Experts of a small language model.
Experts: 80 experts in each of 8 layers, 64 SwiGLU neurons an expert, 2 picks a token, a softmax router.
Below are experts of layer 5 (counted from 0) of a mixture-of-experts language model. Rows are named router (the router's row for the expert), gate (a neuron's input weights, with its number), up (a neuron's input weights, with its number) and show model dimensions 64-127. Each number is 500 + 50 x the weight over its row's rms, rounded and kept within 0 to 999. Numbers have three digits each.
Before each expert's rows: "gets" lists some tokens that make up at least twice as much of what it gets as of all text; "comes after" lists some tokens at least twice as common just before its tokens as in all text. This comes from a sample of Wikipedia text that the model never trained on. Tokens count by the router's weight.

# expert 62
gets: " born", "born", " died", " married", " played", " moved"
comes after: " was", " he", " He", " to", " (", " and"
router:404564560528463494415422433507436478564512512528392480438449484456583516459492512500522433488517506557413435530513470493488607539512521464580441458439533494466534440460383474505571476515467527
gate0:492577568493488474402571537472488556462585494598552454466494542550445451441590577550444479438508466499502421469482431518565577498522541453430555420462549457529584500531496572455535499573487530
up0:537502502483522514542461532484481453509506553483518504539464579423509549522474387500534522525462476481453476481529427503491451595451450523429549499477477516545447559530484470540467501469504541
gate1:575539471516531612613456532505570535475580442534527485559568609610527497524485594447547560499522433547470472546473583522490458373479513426457446474528584539467505554529526547490451575606367517
up1:542523447473545601591438503418492511499519526537448606476519525610534548554484432478607577511464560577473495487456465440483559450491557491432507504497520530525557479478534481535474520553449448
gate2:488508460466469505530545464535542504521570470470487557505524448520587579458492480621394477441532520377452398409436605555508515471530544537460559442460474600469421449560503539550504478429558444
up2:516473500450497532498526523419545515456437473476557396577536520567441442590599538460557585576499430528562555474552444500520426469457442521466405522573547472496547517501554410439444564558433511
gate3:476559537560480504482646524458500464507513538555544422513599487533499560475454572426456490530495585551504494529548500557482515488461509436558465493573516590552510537515417522440489474503548457
up3:457562507574470537420526490462478496542597531516528465448545493504542486437489562396484445491480551573495451566586469496510562530453558394548503531448535555547507496545422559413557478494480468
gate4:488538457569516615610548477488470460514538525479479526528497554560524493610456533429508519443451565508480610583490434493462513579540534448472584457531535535547487543515564455609478574534564514
up4:499491482517477422475495463485605485493470490474544538529537449556497485440472470542524476552577494456452506373553591528509478405472403573541484504491501562473532505484427534522505415481512414
gate5:542515494500443561517504571474538509434503476499585367578477501548504426454468486423492510596483445398481495382475541468490464466576593555509537582521505499473589506496562574498418470452509441
up5:513466487475567507563555486513540463469470519546532554559591538564402568529472507526464471462505573476548503570550502529472425479360467506516540494542551495469542551575518531580521474529502536
gate6:447517489505494355503545531486495538486519437446564439435521532476499531517516563517477540561440461345665424457523520519542459495550483440470526485423559543619572496482548522567547542464504558
up6:571460525502500617556499487483515461453516548500511535591515494569527484494551453521492593526550535539449599526485492549454454507474545548476462529556464546418436503614575466450368499528521477

# expert 73
gets: "0", "9", "8", "1", "7", "6"
comes after: "2", "1", " ", "–"
router:432483522497545380430539537590501495521438507477589487434540455577436548619541581586456467541542491569544485598496545503509578498468527566498482471518518442445456586481570588454521492574474547
gate0:499496483508470477493660561487484509502407597580520472500526528545470523398523486552496587540540527485389538476484490509551552443522484556534490472481486603492451484504476542510380440481510538
up0:541598520499516443491521396462473523484520412461497456461468530452454481507486498500480431545556542594549506452466487551541449474456515482521457574516529423474511495406477516409496464525581527
gate1:444440509509425337437529521506569511458414456518515447496493505539428478521473670525471464600507500489463552562446501496479521475477490547525411425550539422447493474529562510483478448557523502
up1:477545492551518455391544450529513421530497445436584471518485417461477451562491570589491464517521505565450524504583477490536535539391540628480511497562505413406474515443462557402526550534484551
gate2:447488473467523385462542500543476471458450452454550453494566475452476518437508587448433481583566516438527420521499526504500497526417511504516423419488554534532516497463527495495496495429506498
up2:432508488509548373468537489535464454486462466467604425452551461462476547475530621472443461598551485441516436546502526491499520559430524533496462416474555496510511523432518508496521536476504516
gate3:471512492522498545537438607551569580562402580572587582501536477515528530523512427541493595503512476481497488496524527498441551480528461484498533503459503454487466520579426561549539361389530512
up3:535435522488450510464403463440483463477529488468370547617451525484538505500494495432537528467525459381454487497512542518408495510495437456524522438524469526522525469564506392615440530524514455
gate4:633371495475459543476363527464599443472560569492531552516527572498499404574442544502529532502543506523451472588490517513523530438455439495557460510520503519555560489508548485485556467454477421
up4:449440521557495487606508499486483541443354412510456679443549477473436550571521490414524509481528463460588512645457463457524515551497502528535484460523404506565504468480558494567515586562545464
gate5:511523471410395447532528542427536461495509518560491425578383588555482467554477508440607483521584457487399472514475521554435470518468385479428521488532491485568468490542605499571406456483488457
up5:583530456540454525463442390529469535580565578584637526388501519489496474443487469551494466521444512637489496499575430497556526447547482483566523596425539565545475493475482531404520461496465513
gate6:489533547548504647608525525513435458508539512538427620559441506565508542420484475469552513528611500554433549473508518502518509527458524534472549511511462507490546515492503515498425545501546522
up6:476536500519458495581624564525422463509547422521516509510444521562432441447444580455495416615515471529467586525431401514532472531428541572437525515583488438476605525423598536429440541527426512

# expert 18
gets: "4", "8", "6", "3", "5", "7"
comes after: "0", "1", "9", "2", "8", "7"
router:566511539448433485439519423549415518490509470452536568460470447554573522552527425536505526440422486534599527477581415478522548546402550548492503556430481573413447508480471470481604522524416479
gate0:585521523539516586428481444479512561499542493514602548482573516532473469575444502557589466535496499568534474569540533502492528543432488407498510549430512468422461506475465449464533486540592542
up0:423457458460419413572520564494494483498478533562414480527406480480523508431534499417467552466483514442496501491491464512496454463500497606539450448545517512611530445571508540519447507480382400
gate1:579454529554533524528523420445460527446564578521616574485447501538535412615578470540532518456427463546509415480497502517518544559508531582476500625438580477497461509471498489536535455494545576
up1:411476426528525551553417443478566558420449542484464504483549482466527599485568465482485551423445486520499431528472467532542508499576511460483522490468451560528409432486458477531561461560517537
gate2:431491409530498413567458511511544518594428577497482377495530501473491508523478540531456507565504457553453551547498464464484514520498445523493461517544503448587487551483506588562368491468530556
up2:465494535522531577436498491511582470571559419500462447564468512511474547445499601495463499466523548562497535409414604488483477425578494448578525419588578465406515506560528525486455482513516499
gate3:517566546505499582457474438496517527550490474504519569494627507510498502523443465491489503495468508541590598516497471552470493532498503476430520512459514434444425486448523484471540517581536563
up3:483579530512509588400514432499522519594467471453516492483579461481471498499473486534416510497486521570606577505494487493465524527508523473435543524442524447451465469440507508473572515585568618
gate4:584471544384498561510543493512452476389535431493546499449479450460587373526489499536476439536433491550517519478505528505464509571398530454487528620484504483439439484454469521465542482494421566
up4:595483486405528582512551499503465451433517448488555474462457489480538380513485512548534398545485519546467503499488522493531537574412515465475520603503515523462478553446464555465500515512423609
gate5:454402423451497495512497529374536512510434489529540495530541575429532525503509489446489400561586488507514448561453551572462497401501453485518416522482562533512538510566601584518482442490477524
up5:525535526424510443569491514477496503464606535500504529486426419608530491520539514511484569456437355552537461430540509396489510516383519494481604504447513475523413454551447504443496582513448498
gate6:465481440499511463466476515517516522545543471510496399507596504382492530495510584481511357570512498494457482586433566557490493479499475472426502447583539421491519453474523560529435508566532573
up6:470496467485521451423565477431474481609503557552486473547485559560432528435501560497441501506598573462477453482470509521522531408485460520590460565468475536510538528603549501535407423471624499

# expert 34
gets: " |", ":", " \"", "\"", "|", " -"
comes after: " ", ".", ".\n", " Year", " Party", ")"
router:475490433442463484414460514507591563564550475422482433517483560415402447461501454495444484494453603449600423529384509489518504499558522499558421559509489564594520538475575523439458393399460583
gate0:524511463473416529451617497574480496499529467437517437482551553538458519434463492402500479446497492544602454453464468488477511454500516468539527488484441509468488455590473629525495510423555485
up0:533515490471575500574376548407404494470493616431528498486499448493528475527565472500487562483440506512531516440495503501527422556516476530410475539480603493452488529519583478485579464541493540
gate1:499560472484562457476501459420472465423494480526454540467492506504526496456507422457507635419476548400471503544600442505495509540521424509454535541400431495533491499498445556575535452511449517
up1:535576557474469445504551547568422521513407511450517484486488529527587513531435437538563528475492412598495566480593511467470513492518508546403560526453481535473483491540463418458540501536516469
gate2:504480576559386498546498491543481477512529475611441523504549505523542524552449536531541484423437489547560474524587481471538465588518451485485498471481424565494476468487442494513516549420471514
up2:432542495464609455496523509506457505465499490422472521495478555558537523515562462443554562528547475490413612490486553516458504437501551519453548424566464433485397491540480416515445525593534497
gate3:583590475449547496466525501461486503495534537556508373547455589469436540470479462509593501566486505469532495465542589536478559513557335579427472467495522520495481485472525616528451468486430487
up3:412441548545490506544489518558517525442482493481527595444587423555577513514506545540438429476504479508537526538443462478571473476443643501612558485508450519500508537504455432505531542546529516
gate4:571467522524479551519533464473497483536541518548589459525550593471442526462448505493588555463543537432606522523528524525459492417500475534404591573497459604492541579498512623537418466528505445
up4:424521542431447431479458504555488479503417554544367536558459481545598524566480536512505467518470490583445495501531519541531520492431486477550473401568487430453538450561501362532540573512519501
gate5:566526517434440470409541488464478437542488465504578487533464557470487493513437447561469481498570527488449480569560443443462549517597453547460426546354535544546514489483470586464537476442440507
up5:546428501484559514478401491470464515507540472528516517432559466504525463477512512548507480512482512523479484466507578566542465503468494515547514471505454537516594511589498402514481575473489457
gate6:441500523445446586446570477507516552493604471536485468536538527505445552561459525488486471543543501562545462528482579492424584402535615428526496512411487515514536480494478564487442440464484500
up6:506497556465543452552411515468495476515447506471435522420426459475551446426479492559501498474545508502439492510484521536495486561542499545493463457544493458556633475565522485561512531540553472

# expert 32
gets: " called", "ing", " used", " name", "ed", " known"
comes after: " was", " to", ",", " also", " is", " and"
router:502518467479501487468517480482579597541422459574539445445502487486431453521436397498495460437599468558420497613449535486561520516559562434544536458507468489457598432418504486515469474506499434
gate0:534450527474558433541487558537512449406446383478565440494547430549563520586507479570544519504434458371446580546524487494455487537541458519524491456532537538579435499484484528487553524484535422
up0:519457536470617444518441534518493464480406496528513488517537440567548522558479449493510486488514545405447552532497573461436560539561435513563486430522502479504528441434478529490535527500516452
gate1:510339467576490425482481577426586478458517495444523417468560490519528585460514551484438467509616581449501434438506572521498485472551580480558564454479479517476459502545474495524542480440470575
up1:546552509458491487554561536566473504547485505560554547582492526550581399561535521521552530486418481521466635485527464499480536442415424535408402569548496502533483547508576515477478473498516471
gate2:578566526484487495468558489476547535428570586544567499441594479508474467469457549446502479547568510573578485499491483546418431489520511452542508484471467546423510527469590540420418592531438483
up2:546588477484465519418561415434517566446549497565486503442549495440440429498532451421517471454542515586519427573493505500491450489529570395543509459443445493490554453441550517440474561514483484
gate3:410622521412449440452563516525519555399543562479484408399597433426504543524482461507576430517558479470477488506553528487505440529483603384515493375501517480485513445533513596493547495479540577
up3:517495560420497506523551507452551485452521547497452549491554525481397551533503480530432485476516590527557523520548470530600495528511452445480492476473473541519475555499541472398452437458492547
gate4:480528486471596536464446490542549565516645390526543534417582465480574504528578506568448445452448517509537463508555553562562440478427544472518522390557468482509449486473528453455508424441542473
up4:506423465531583597504453549535578570473591417420452572484524441524525421550439518540486495477459511553549467529491542457579539434477527549477424486503523477452504546513511512521548474510392443
gate5:617544500493596541454509560569449464583564498507554453383555532398486488423431489490469529555517474526485462517549497553547543566444530407532388575470522483540490487512482560501437527534477468
up5:541476534549504462511569585534463519556509473530516593475609463489441566492504456512522576482529490440548504515553435496548458540549491506500457608495433473530478498497469506496556432495531564
gate6:506526521589571545581521462522512518578590485475434487510501539522575541507493512395566368474528609503527364509530536504507451609507583477543576540501562489496505475518464529472491501539446471
up6:497374476480429581466454601453471489476448580517516536553524532519437363534509520507432581484480455548422579444520523464498508416513444486427471546424503493534473489516516440431486452468518482

# expert 16
gets: "9", "0", "8"
comes after: "1", "2", "9"
router:417486501551458414487625545556494505510457484528479442540458497592467541470592522535456534532467474503493588558527474466569551546494570556393503469497514520441486524576557558533385524557513501
gate0:501442502522521541603535588499476453510418444477450623586487471594475538416489463415573524470552533504518569491423524502491461538444520585479478546593425454481520519497448503477440568489550579
up0:539481463472534539457505438449520455484575502550520401521528530488560432524459516488462525539457527510442409459542556495457501431532492421508482468440584529517449484544531476537495424467457486
gate1:477432456490476491515440593514484440421397482544498384517473523637531577506469505448547472485511469425354510495495517521463469475404411489471465462556520547488502461419488447578394454533556420
up1:447474442522473482465420617551597533487382485520480473567466478624600573494530455503531514470522455432397541533539523455495523548478452481465560431468541494496474509464407495598373498509562458
gate2:496470476516405467528542533495639521433407516583534448560530513535529523526495555530510512549473489357337561548530523493508535527473493525478493486474472523472530499480527480471362497502484385
up2:503444456486432476487528540526616508436440484563543435618554551481571517543510546500508544541455465371367527545505523484499534554486479536503446484522492536472533501485546463464389476492492359
gate3:449489482481524436506664610456491556462539524474488496541509507462553443508539524515529483485557413397457533561377491489484474502469525567484476358534437472494515480556549529500421538543525492
up3:586472506484521553458352416483501431477411484505415511592536523560502521432445521484523528492464559654541476441548562521485475497470387423489464552488494539558483466504462403521517518432532445
gate4:556506428410459530515493498431542549507503517524634434497510479523452473492506468541519441501525531432454498520418462560425469350572486526555498603526492464559473440493446491533541427518575467
up4:459535557491606548431348487575573572544480545510414592441467440544478524477589447515404537473491528503515490520517515428488576520633562475535550478469611529527424519522475489551502425487539498
gate5:456523515522603498437367455471551527440575462447561472348497496381507506598518521467555430471401505557585443541504502514519490483472465434509491481479563392532534500396570447589635471521504475
up5:408530528568544470530514475534491469486534492452538470425442454399475461561561491522527412481399473564576517524511441478540535512496521485470504502508552406509554533359587535579536522532481525
gate6:512592558498502535379424357482488553593536537544516557390446534477538462547531457523511553427451480582547512446641470512509528471430444462465599560458628463496472456548484516536542461504489472
up6:507482471488547479453428507417569613504475515525514541613457498420540516567526476506547574435478458337469540508502532498465475561500400511509526459464391539579498463551474448720579529496511418